{"n_layer": 13, "activation": "geglu", "router_score": "softmax", "balance_loss": 0.00429, "norm": "rmsnorm", "norm_eps": 1e-05, "qk_norm": false, "tie_embeddings": true, "init": "normal", "lr_head": 0.0159, "doc_mask": true}
Below are experts of layer 2 (counted from 0) of a mixture-of-experts language model. Rows are named router (the router's row for the expert) and show model dimensions 0-191. Each number is 128 + 32 x the weight over its row's rms, rounded and kept within 0 to 255.
After each expert's rows: "comes after" lists some tokens at least twice as common just before its tokens as in all text. This comes from a sample of Wikipedia text that the model never trained on. Tokens count by the router's weight.

# expert 20
router [179 147 132 155 203 143 113 137  95  99 111 115 118 102  62 154  85  94 105 110 131  95 149 172 109  84 101  51  90 107 120 112  85 138 150 108 126 134 121 102 104 122 129  77  54  55 151 135 175  85 127 120 128  91 165 147 103 141 175 107 148 140 108 138 143 101 118 134 150  46 148 166 159  72 152 184 112  94  86  89 123 120  83 113 118 171 149 125 129 129 142  94 129  64 122  95 163 204  93 109 191 121 146 140 113 151 121 113 123 139 108 130 147 139 183 113 151 138 123  87 154 163 148 155 104  92 118 119 133  90  83 157 108 160 191 192 137 147 209 181 123 181 150 138  73 125 103 139 149 105 135 177 113 207 159 136 102 126 113 158 120 126  94 120 175  78 153 130 127 142 111  52  87 136  97 136 170 148 171 173 142 105 138 120 111 148 131 154 110 121  80 132]
comes after: " |", "-", " by", " and", ",", "|"

# expert 44
router [ 99 177 113  92  73  92  60 134  96 124 176 104 161 141 141 115 145  97 145  87 161 143 233 129 147 124 143 146 111 164  49 110 137 140 104 161  54 118  84 157 141 147 107 170 122 168 158 112 120  68 145 122 131 139 121 125 132 131  83 104 143 131 147 119 123 160 121 106 117 182 119 111 143 123 164 108 159  81 160  50  99 140  81 135 129 178 121 124 130  80 128 159 173 160 143 100 143 139 115 110 173 116 104  68 114 139 117 113 102  90 142 110 104 155 149 132 123 157  71 189 124 106 138 162 141  99 114 127 120 147 121 151 195 137 108 125 100 125  84 100 113  91 143 120 106 113 104  84 147 164 128  83 108 202 144 203 113 149 141 145 167 104  99 121 147 217 118 109 217 100 147 149 138 136 129  93 139  63 119 105  80  96  93 135 175  87 131  60 134 146  86  85]
comes after: " |", ".", ")", " ==", "s.", "=="

# expert 17
router [101 101 164 108  90 128 106 114  56 128  89 130 142 127 164 129 153 115 121  88 173 107 132 137 111 139 114 154  67  87 174 123  44 151  73 137 101 118 125 139 169 115 160 118 147 108 174 114 113 101 172 159 134 133 163 186 102 171 136  62  59 101 145  92 110 138  98 130  81 130 126 128 121  99 206  60 115  88 131 124 100 120 129 113 119 125 177 139 143 107 128 127 161 188 140 103 118 145  97  56 100 109  64 107 102 141 129 125  87  91 156 148  83  95 145 112 141 141 144 131  94 150 104 174 121 111 120  66 134  87 123 135 154 156  91 164  96 162  71 131  97 142 138  61 114 105  81 123 111  80 126 149 140 131  51 106  55 140 126  97 149  97 149 128 137 164 150 100 127 154 109 198 110  91 181 148  70 119 176 165 136 102 114 152 138  87  72 166 186 134 106  84]
comes after: "\n", ".", "-", "s.", "|", ":"

# expert 58
router [133 139 161  97 120  90  88 115 116 153 230 148 146 142  62 132 123 135 122 101 187 150 176 139 127 134 145 171  72 159 118 121 154 173  99 146  86 101  48  99 121 177 114 140 140  78 141 107 130 106 140 107 139 135  52 127 144 151 104 120 146 191 105 139 148 181 102 163  83 134 146  95  97 112 120 153  91  95 179  89 127 130  99 153 137 135  98 155 121  80 145 174 246 139 134 132 172 119 116 135 130 119 107 100 101 133 135 100  82  94 194 114 122 103 130 138 128 132  80 167 115  91 143 155 160 137 119 136  95  98 104 151 169 124  90 146 136 108  98  85  80 135 150  75  96 113 157 112 156 134 156 106 126 172 109 141 160 130 203 134 122  75 129  94 158 207 143  89 161  91 156 147 138 152 150  36 122 107  78  86 144  82  97 127 132 119  91 119 158 123 137  89]
comes after: "\n", "\n ", "\n   ", " Location", " medal", " Preceded"

# expert 19
router [105 174  82 128  79 109  89 116 106  77 179 101 173 130 122 107 173  99 117  39 131 141 186 120 165 138 127 166 140 188  71 138 189 129 142 137  35 122  73 134 152 132 113 125 135 173 159 133 159 104 162  99 138 142 144 138 157 125  71  97 177 162 131 137 145 174 120 124 120 197 117 114 142 122 190 165 145  93 144  50 113 130  79 138 109 146 135  96 119 119 120 156 189 157 112 101 109 109  77 122 163  61 100 128 117 172  99  83  99  86 166 121 101 110 140 151 134 157 112 210 132  83 161 183 115 102 129 112 129 117 123 180 147 173 133 133 119 127  77 120 131 156 143 124 137 115 125 102 127 140 161 127 123 165  91 152 114 104 144 150 156 109 178 127 170 218 134 117 198  86 137 139 154 117  96  95 133  80 128  64  98 103 109 117 185 113 100 131 145 133 103  95]
comes after: " ", " 0", " part", " member", " University", " to"

# expert 45
router [153 104 111 129 119 145 128 199 160 112 107 105  64 119 100 194 141 147  78 179 127  95  57 119 116 102 108 163 189 150 120 155  72 156 138 128 204 131  96 167 114 130  98 157 103  62  79 144  86 125  82 142  75 123 108  79 121 121 151 161 122 127  95  94  75  59 110  97  90  95 100 118 141  59  94 125 139 144 168 192  99 160 126 194  65  81 116 116 124 156  66  86 113 137 140 117  64  82  75 136 133 135 109 107 111 129  96  95 128 126 127 107 119 135  70 138 146 150 102 156  68 165 112  97 134 146 106 141 108 137 152 155 195 125 148 179 164 137 195 130  75 112 134 111 143  91  88 115 121 119  82 110 132  89 173 119 138  80 130 113 173 110 135 121 148 113 119 105 109 110 103  75 168 114 141 168 158 150 138 164 126 176 147 156 182 141 143 141  96 146 133 135]
comes after: " the", " his", " a", " first", " and", " their"

# expert 37
router [127 150  81 114  64  99 180 130 106 121  55 136  76  59 117 142 208 136 108 143 158 165 138  96 170 148 174 131 180 127 118 113 131 124  99 104  86 113  95 159  99 117 143 155 174  98  90 148 106  98 121  87 117  98 113 100 138 202 119 108  80 125 126 122  74 136  90 149 171 122 156 141 182 137 115 102 119  92 113 141  94 111 103 143 119  93  91 115 168 120 151 100 129 136 177 173 131 125 126  96  98 204 110  66 137 167 129 106 197 127 137  68 145 137 108 100 109 165 144  95 167 118 145 155 129  80 100 146  88 138 127 128 145  90  71 124 179  86 180 164 182 116 155 126 128  80 129 110 188 133 116  98 123  83 162 124 113  79 104 129 182  76 112 127 165 113 192 155 123 101 106 150 119 104  94 123 152  97 197 155  98 112 125 138 156 118  63 162 142 186  71 134]
comes after: " |", "|", "-", " 0;", ";", "v;"

# expert 57
router [140 144  95 148 127 113 120 108 164 112 139 194  83  70 109 134 111 114 104 140 198 120  92 168  82 145 168 135 114 162  83 114  36 181 128 134 120  88 112 151 102  51 143 136  97 117  80 130 110  95 134  70 145 187 122 101 148 152 146  81 164 174  56 150 112 140  92  68 163 178 137  95 142 157 102 143 200 123 161 110 129 100 176 133 101 178 117 109 140 168  95 143 102 192 133 116 170  88 116 138 189 108 160 110 139 163 123 162 171 137 131 131 108 167 125 119 130 129 127 121 205  78 100 148 120 175  80 146  81  95 125  93 170 149 111 164 159 171 115 169  89 149 112 100 173 119 125 122 142 120  84 119 177 118 123 125 145 150 156 112 140 146 132 102 140 121 188 161 137 113 124  72  92 126 119 176 140 120 137 128  72 113 175 122 157 134  82 121 165 182  65 102]
comes after: " |", "|", ";", " /", ":", " W"

# expert 35
router [ 87 152 142 103  80 127  56 101 114 102 212 117 164 113 146 128 127 140 150  89 135 160 200 122 163 166 126 145 136 174  80 120 137 144 129 156  37 152  87 121 123 147 107 152 124 174 116 113 132  76 131 154 143 117 102 116 180 121 110 148  91 143 144 112 121 142 121  94  74 167 160  86 172  84 180 148 134  62 136 110  97 158 118 158 154 183 128 129 117  77 105 113 224 188 132 129 113 134 126 124 163  76  85 112  94 162 123 108  70  95 185 131 121 147 161 128 102 145 121 199 120 117 123 157 154 159 122 112 165 152  87 158 154 172  91 131  85 115  86 105 121 121 163 123 125 141 148  82  87 167 134 119  82 173 109 189  82 150 143 158 143  49 118  73 160 184 105 135 177 109  98 146 150 138 105  75 119 100  86 113  97 137 104 143 175 101 121 110 145 123 119 127]
comes after: " is", " as", " was", " with", " ", " in"

# expert 14
router [105 126 174 136 124  80  99 113 171 156 170 112 166 144 187 117 156 184 175  75  99 136 140 120 195 160 122 153 126 205 156  73 146 179 144 191  61 171 104 120 129 122 116 100 148 143 156 146 123 123 113 135 158 149 142 129 133 119 131 171 183 107  98  95 131 145  70 101 120 126 153 157  88 139 157 129 113 175  59  99  59 139 157 112 116 139 136 134 148 106 130 149 207 176 150 151 162 119 131 143 178  76 102 127  89 108 121 116 113 120 173  62 177 144 128 107 134 114 122 189 100  99 143 153 128  95  98 122 161 118 103 114 146 151 140 109  74 159  95  57 140 143 132 112  83 151 123 106 122 142 185  93 124 138 146 138  61 127 153 110 192  78 161 127 118 167 128 105 157  96 130 151 133 106  76  75  72 141  61 100  88 149  99 133 164  70 149 136 168  93 157 104]
comes after: "\n", "}", "/", "frac", " -", "order:"

# expert 34
router [103 177 161  83 121  95  88 130 116  74 175  94 126 158 138 140  85 105 156  59  96 152 108 154 175 138 122 143 129 133 177  61  91 192 101 133  88 103  85 176 167 135 149 196 117 144 105  94  65 100 150 101 137 127 179 124  77 119 107  57 137 119  98  95 173 143 134 185 132 142 128 131 138 112 177 110 131  81  93 109  89 115 115 117 174 141 156 132 161 118 148 124 141 147 146 117 140 116 168  54 171 104 134 116 104 155 101 100 121  97 153  94 125 153 133 142 108 107 122 132 138 135 154 144 160 175 117 147 135 196  91 148 196 148 121  98 125 156  58 120 170 105 175 136 116 124 158 113 116 122 113 119  35 175 160 185  71 145 150 129 124 144 170 125 151 191 163  91 153 105 137  94 160  97 106 116 120 131 142 118 187 198  84 116 169  61  98 104 104 137 112 119]
comes after: " of", " in", " and", " for", ".", " with"

# expert 59
router [ 82 141 108 144 108 126 118 136 125 138 138 148 173 152 111 201 159  82  96 112 110 133 122 101 132 131 191 104 124 116 114 186  70  99  99 120 101 125 124 182  97  95 196 131 138 107  40 142 128 153  59  95 126 106  91 134 152 114 141 150 121 185 111 121  99 128 123 131 186 151  65  95 123 124 137 153 134 200 153 156 138 120 204 183 139 142 128 103 161 134 116 161  87 118 130  69 123 171  81 110  73 133  70  77  91 164 130 114 123 125 132 107 146 104 174 133 187 119 163  69 141 115 116 106 142 189 107 138 131 139 131  93 159 176  74 144 146 130 113 176 157 131  81 133 108 119 147 111 110 141 120 122 132 118 173 121 145  52 143 118 208  71  81  77  90 135  74 179 150 110  94  92 129 130 165  76 128 151 103 107 137 154 169 105 102 134 142  56 133 148 147 156]
comes after: " the", " New", " The", " a", "The", " Los"

# expert 36
router [ 70 111 145 149 174 104 119 122 152 107 121 179 152 159 193 129 110 145 107 172  79 140 131  83 170 130 159 127  89 121 150 150 129 117 164 122 200 145 161 116  82 173  96 143 150  82  44 117 115 139 128 184 152 146  97  68 115 102 155 175 157 124 155 156 149  77 130 159  65 119 141 159 114 112  81  90 120 160 117 172 175 176  99 141 126  78 149 121 130 140 113 102  76 120  94 159 134 155 137 119 110 133 119 140 128  77 107 158 104 153  65 177 106 105 123 104 142 165 170 115 112 155 100 155  88 147 149  95 161 153 168 140  87 139 147 116 118 168 136  91 146  96 130  77 180 148 133 119 122 121 109 119 128 146 124 101 106 158  93  92 143 221 110 134  84  28 100 121 108 162 108 110  81  88 144 173  62 130 132 130 134 147 144  86  65 143 189 109 104  91 167 184]
comes after: " the", " a", " and", " The", " an", "'s"

# expert 2
router [129 116 158 141  54 102 160 146 102 125 162 162 143 167  49  90 135 126 136 169 217  79 141 164 188 125 141  79 149 151 113 130 141 128 163 126 118 111 113 144 131 123 108  72 170 168 218  86 103 133 114 101 112 126 116 133  99  97 178  79  85 173 125 130 186 106 136 128 113  86 177 171  70 143 170 155  93 151 116 134 138 155  76  93 155 142 143 109 119 132 178 206 131 118 117 152 154  83 117 117 112 164 132 115 118 127 147  81 187  65 148 122 166 113 125 106 169  57  75 125  95 131 193 178 142 120 150  98 132 128 115 151  73 148 147 137 130 113 190 165 110  87  82 111 126 169 148 133 150 147 106 168 153 179 151 164 133 103 133  72 140 137 122 150 101  99 151 112 122 123 137 138 155 129 198  80 128 124 129 157 119  85 141 123 173 134 135 197 123 139  87 106]
comes after: " |", "-", " 5", " 7", " 4", " 6"

# expert 47
router [151 145 171 147 117 130 144 163 172 132  96 101 150 121 159 128  45 158 118 182 144 106 141  93 146 124 134 136 113  94  91 159 188 101 121 125 185 199 145  88 117 130 126 111  96  99 180 123 111 124 115  96 153  70 124 127 166 153 134 143  83 111 105 122 138  66 127 190  98 117 119 122 123 167 143  87  95 115  96 217 118  74  81  88 146 109 124 150 103 136 142  89  68  56  59 124 113 117 134 133 125 148 160 121 179  99 147  89 102 105 105 193 160 155  61 162 119  71 122 117 167 125 128 140  69 140 158 136  88 144 128 102 130 110 147 145 103  72 202 141 133 151 150 133 140 170 134 146  97 123 138 149  89 124 143  68 140 171  95 136  94 185 164 108 150 102 143 108 101 183 121 110 132 112 139 126 166 130 206 144 170 132 102  97 109 139 105 175 142 125 158 220]
comes after: " the", "-", " and", " of", " a", " an"

# expert 32
router [147 105 159 140 107 144 135  87  91 146 124 160 125 176 157 114 161 154 167 102 152 137 138 144 105 132  98 135  83 116 105 123 100 123  83 176 143 164 161 108  62  73 144  75 110  69 133 120 105 131 175 102 110 114 169 111  88 113 155 122 126  89 186 132 189 130  82 156 149 126  79  96 134 149 125 122 127 205 110 127 107  97 111 157 185 211 213 181 135 121 163  96 118 114  99 144 129 164 124 118 106 164 117 178 142 150 135 156  89 110 141 169  66 110 116  91 108  78 146 120 114 155 125 110 178 142  76 100 112 128 160  78 110 186 168 118 145  82 176 171 140 140  66 126 162 152 124 104 135 135 126 168 117  99  95 121 152 174 125 141 173 181 104 154  92  59 103 155 121 107 115 101 118 157 149 105 109 194 151  94 184 133 141  65  84 131 185 101 119  66 107 109]
comes after: " the", " a", " of", " and", " in", " The"

# expert 60
router [135 135 113 164 151  94 149 122 159 129 108 122  95 163  99 104  84 107 100 157 141  96 150 102  92 124 139 166 104 119 128 171 173  50 169 144 181 111 138 112 120 111  72  70 121 167 129 108 127  70 145 146 122  94 137  76 134  81 146 146 132 110 129 102 149  84 154 141 187 134 141 166 109  82 133 135 175 123 147 169 136  97 184 132 139 143 122  83  79 113 147 150 108 106  98 140 113 180  64 161 129 154 145 120 123  41 122  84  32  91 102 119  91 153 104 104 167 140 105 172 131  96 125  91 118 110 193  97 174 127 145 103 181 153 111  77  86  81 124 111 149 137 139 139 170 156  87 139 157  95 151 117 145 135 118 140  95 125 171 126 144  86 142 165  54 166 137  95 175 127 145 158 115  93 209 183 107 124 114 130 104 147 132  58 118 152 203 178 149 175 141 140]
comes after: "\n", ".", " |", "s.", " =", ")"

# expert 10
router [157 127 100 131 138 159 106 181 158 158  33 132 102 144 134 117 140 167  77 171 151 102  56 140 154 163  97 178 117  95  84 172  99 145 194 151 173 157 170 131 155 164 140 133 125 154 111 169 110  97 152 168 140 183 132 110  94 122 109 129 137  88 181 108  92  87 137 169 109 105 124 141 172 144 120 125 107 150  72 158 140 121 171 111 121 169 172 126 105 148  99 146  86  94 105  96 207  80 218 100 123 146 154 150 145  78 148 110  97 150  89 111 108 100  81 204 154 113 135 121 140 164 118 140 142 127 126 159 113 150 136 103 115 144 114 176 112 122 208  99 139  84 132  85 149 111 110 235 144 149 112 150 100 135 119 111 144 196 119  64 128 145 107 143 115 107 119 163 145 141 144 107 173 115 114 170 133 149 159 117  64 150 173 105 115 114 115 190 133 115 145  96]
comes after: " the", " and", " is", " a", " to", " are"

# expert 7
router [192 105 139  92 125 102 142 173 128  99 140 137 168 149 126 181 148 134  72 152 110 150 107 164 132 112 142 171 177  97 134 181 125 154 108 164 126 155 127 134 180 135  96  91 161 114 129  94 146 188 168 133  99 117  99 142 155 194 187 149 101 130 142 116 133 171 103 160 159  91 148 108 134 110  99 147 178 147 109 115 137 141  92 151 142 154 123 102 170 116 130 147 127 146  98 159 111 101  97 168  79 142 105  89 148 109  91 199 238  95 109  83 133 182 111 103 193 156 172 127 120 150  78 147 123 116 150 158 109 170 106 172 138 162  65 121 135 143 120 207 153  89 109  99 142 128 137 240 136  94 158 119 152 129 133 167 112 172 125  93 147  74 135 192  84 174 125 136 125 170 101 147 136 152 131 172 128 113 154 162 128 170  76 106 112 169 132 110 181  97 135 165]
comes after: "\n", "===", " ==", "==", " =", " ==="

# expert 42
router [139  71 122 143 122  96  93 151 138 100 172 124  97 121 173 106 161  78 195 128 173 134  95 185 157 148 144 142 101  91 121 106 138 152  98  80  57 129  88 152  93  94 157  58 121 120 157 131 177 117 141 152 147 129 120 106  70  93 105  77  68 147 125 105 107 122  81 129 114 132 227 170 145 129 161  35 182  59 171 100  74 175  98 102 182 153 146 132 123 126 123 131 161  83  71 160 109 170 135 108 174  79 111 120 134 165 132  97  97 169 151 162 129 106  84 113 131 142 129 160 153 136 139 142 140  96  75 109 109 131  75 154 119 107  90 179  86 155 108  84 130 141 116  99 170 107 143 126 136  70 135  98  82 172 162 125 125 174 130 129 148 126 133 123 170 188 138 113 159 116 120 155 129 135 120  95 141 120  80  88  96 147 142 157 121 120  75 101 179 156 153 113]
comes after: " of", " in", " to", " at", " on", " for"

# expert 6
router [180  75 131 125 150 166 126 124 168 144  67 163 127  67  85 147 158 199 135 173  71 127 105 120 143  86  79 152 133  83  89 156 182  93 117 112 126  58 124 138 132 136 160 143  78 123  69 107 112  98 119 124 134 128 123 132 138  55 142 153 117 138  84 112  77 106 180  95 154 127 118 141 129 160 115 127 146  92 107 181 145 141 219 158 154 110  46 119 102 150 162  96  89 126 147  64  95  97 120 152 104 149 146 144  87 158 116 141 112  83 147  81 138 100 106 166 132 128 116 100 116 153 114 124  72 133 142 105 164 190 106 107  62 126 109 146  81  91 189 100 120  86 108 115 167 104 127 117 112 133 132  96 147 136 168 142 120 127 179 160 117 147 136 124 160  77 140  83  84 161 148  93 144 137 189 165  99 118 175 164 165  90 124 168  82 117 186 183  93 128 123 129]
comes after: " was", " to", " he", " and", " He", " were"

# expert 39
router [ 91  69 177 116 120 192  90 134 124  97 144  83 141 161 200 138  68 184 125 103  77 173 105 119  37 124 200 136 118 138 114 114 160 121  87 144  78 166 157  94 108 186 191  92 111 114 136 122 165 141 156 152  91 110 123 126 174 146  97 169 118 133 107 109 153 103 157  96 109 147 161 159 150 103 100 196  69 150 131 158 120  81 158  84 160 146 171  98 158 133 124 130 139 105 115 117 157  70 138 120 120 113 135  78 142 129 208  96 163  64  81 126 179 145 167 152  79  89 153 140 148 152  95 139 142 159  72 108 121  83 149 167 162  50  93 144 107 138 135 108 165 105 145 115 120 154 114 136  95 124 115 166 182 100 140  96  84 156 178 119  81  87 119  82 141 132 113 117 153 161 176 119 123 160 106 113 106 149 127 130 119 148 109 137 150 164 175 120 105  89 127 148]
comes after: "\n", "-", "\"", ":", " '", " Episode:"

# expert 41
router [105 155 128 128  82 127  68 102  90  93 210 115 127 131 124  99 168 100 119  46 199 133 216 141 141 156 135 146  81 195  63  77 138 135  97 134  47 134  92 130 139 138 105 157 108 150 152 131 148  88 139 125 123 164 132 115 126 116 118  97 156 139 142 116 110 155 133  94 106 136 163  96 143 116 161 117 114  87 169  51 109 115 106 129 137 193  97 126 140 111 119 137 203 154 155 103 106 141 126  95 148 116  77  80 109 144 120 106  91  83 137 112  90 145 139 139 142 166  86 154 143  77 115 131 134 109 144 115 112 131  95 140 181 130  95 129 104 161  77  80 101 126 146 105  84 147 135  51 153 131  99  97 120 172 103 168 112 114 186 142 156 111 140  91 115 212 108 106 198 115 146 143 136 100 126  55 119  79 108  83  97 118 116 125 182  98 144 112 145 148  75  90]
comes after: " |", " 0", " 1", " 2", " on", " it"

# expert 16
router [ 72  99 150 118 180  58 176 170 123 111 144  76 134 164 157 113 106 123 153 102 144 104 109 185 133 143 102 194 111 137 159 170 162 103 111 146  87 131  85 124 136 156 121 134  92 225  74 108 111  69 159 133  57 194 132 112  78 173  73 155 129 104 138 144 162 149 117 173 122 125 133 146 115 161 123  81 102 150 119  82 105 169 136 125 120 156  83 127  94  88  66 154 116 152 139 152 115 105 113  50 147  83 128 147 178 157  97 122 125 187 130 172 133  58 115 122 111 156 147 144 117 114 187 124 144 175  77 166 148 101 121 157  97 139 208 102  93 109  89 108 128 187 151 144 179 114 133  94 130 106 177 149  97 102 179  95 102 147 125 152 126 173 129 125 153 168 129  91 168 121 112 147 101  87 104 105 142 110 107 148 109 113  98 114 137 150 146 156 138  92 109 191]
comes after: " |", "|", "″N", "°N", "′", ":"

# expert 28
router [104  83 107 102  96 169  81 119 125  88 202 104 143 126 138 101 144  92 162  96 119 108 157 130 114  92 135 170 132 149 131 132 111 173 143 161 120 147  48 173 175 151 141 141 116 139 145 154 174 158 116 107 126 172 114 125 177 140 111 129 106 143 112 113  94 211 110 163 130 171 172  97 110 138 157  67 141  65 169  84 124 138  79 170 114 159 100 101 151 101 114 186 180  85 160  80 109 109 121  88 117  99  65 141  82 114 135 140 138  71 158 145 116 131 105  95 155 103  83 185 149  60 144 114 169 114 151  96 105 115 156 148 116 158 113 121 109 112  32 106 143 143 109 107 115 111 122  89 135 141  86  74 118 172  96 119 144 146 142 100 148  37 167 135 122 191  86 117 197 125 158 150 143 126 133 124 136  80 105 118 101 133 147 171 163 107  99 101 105 187  79 106]
comes after: " |", "|", " (age", " on", " (born", " (aged"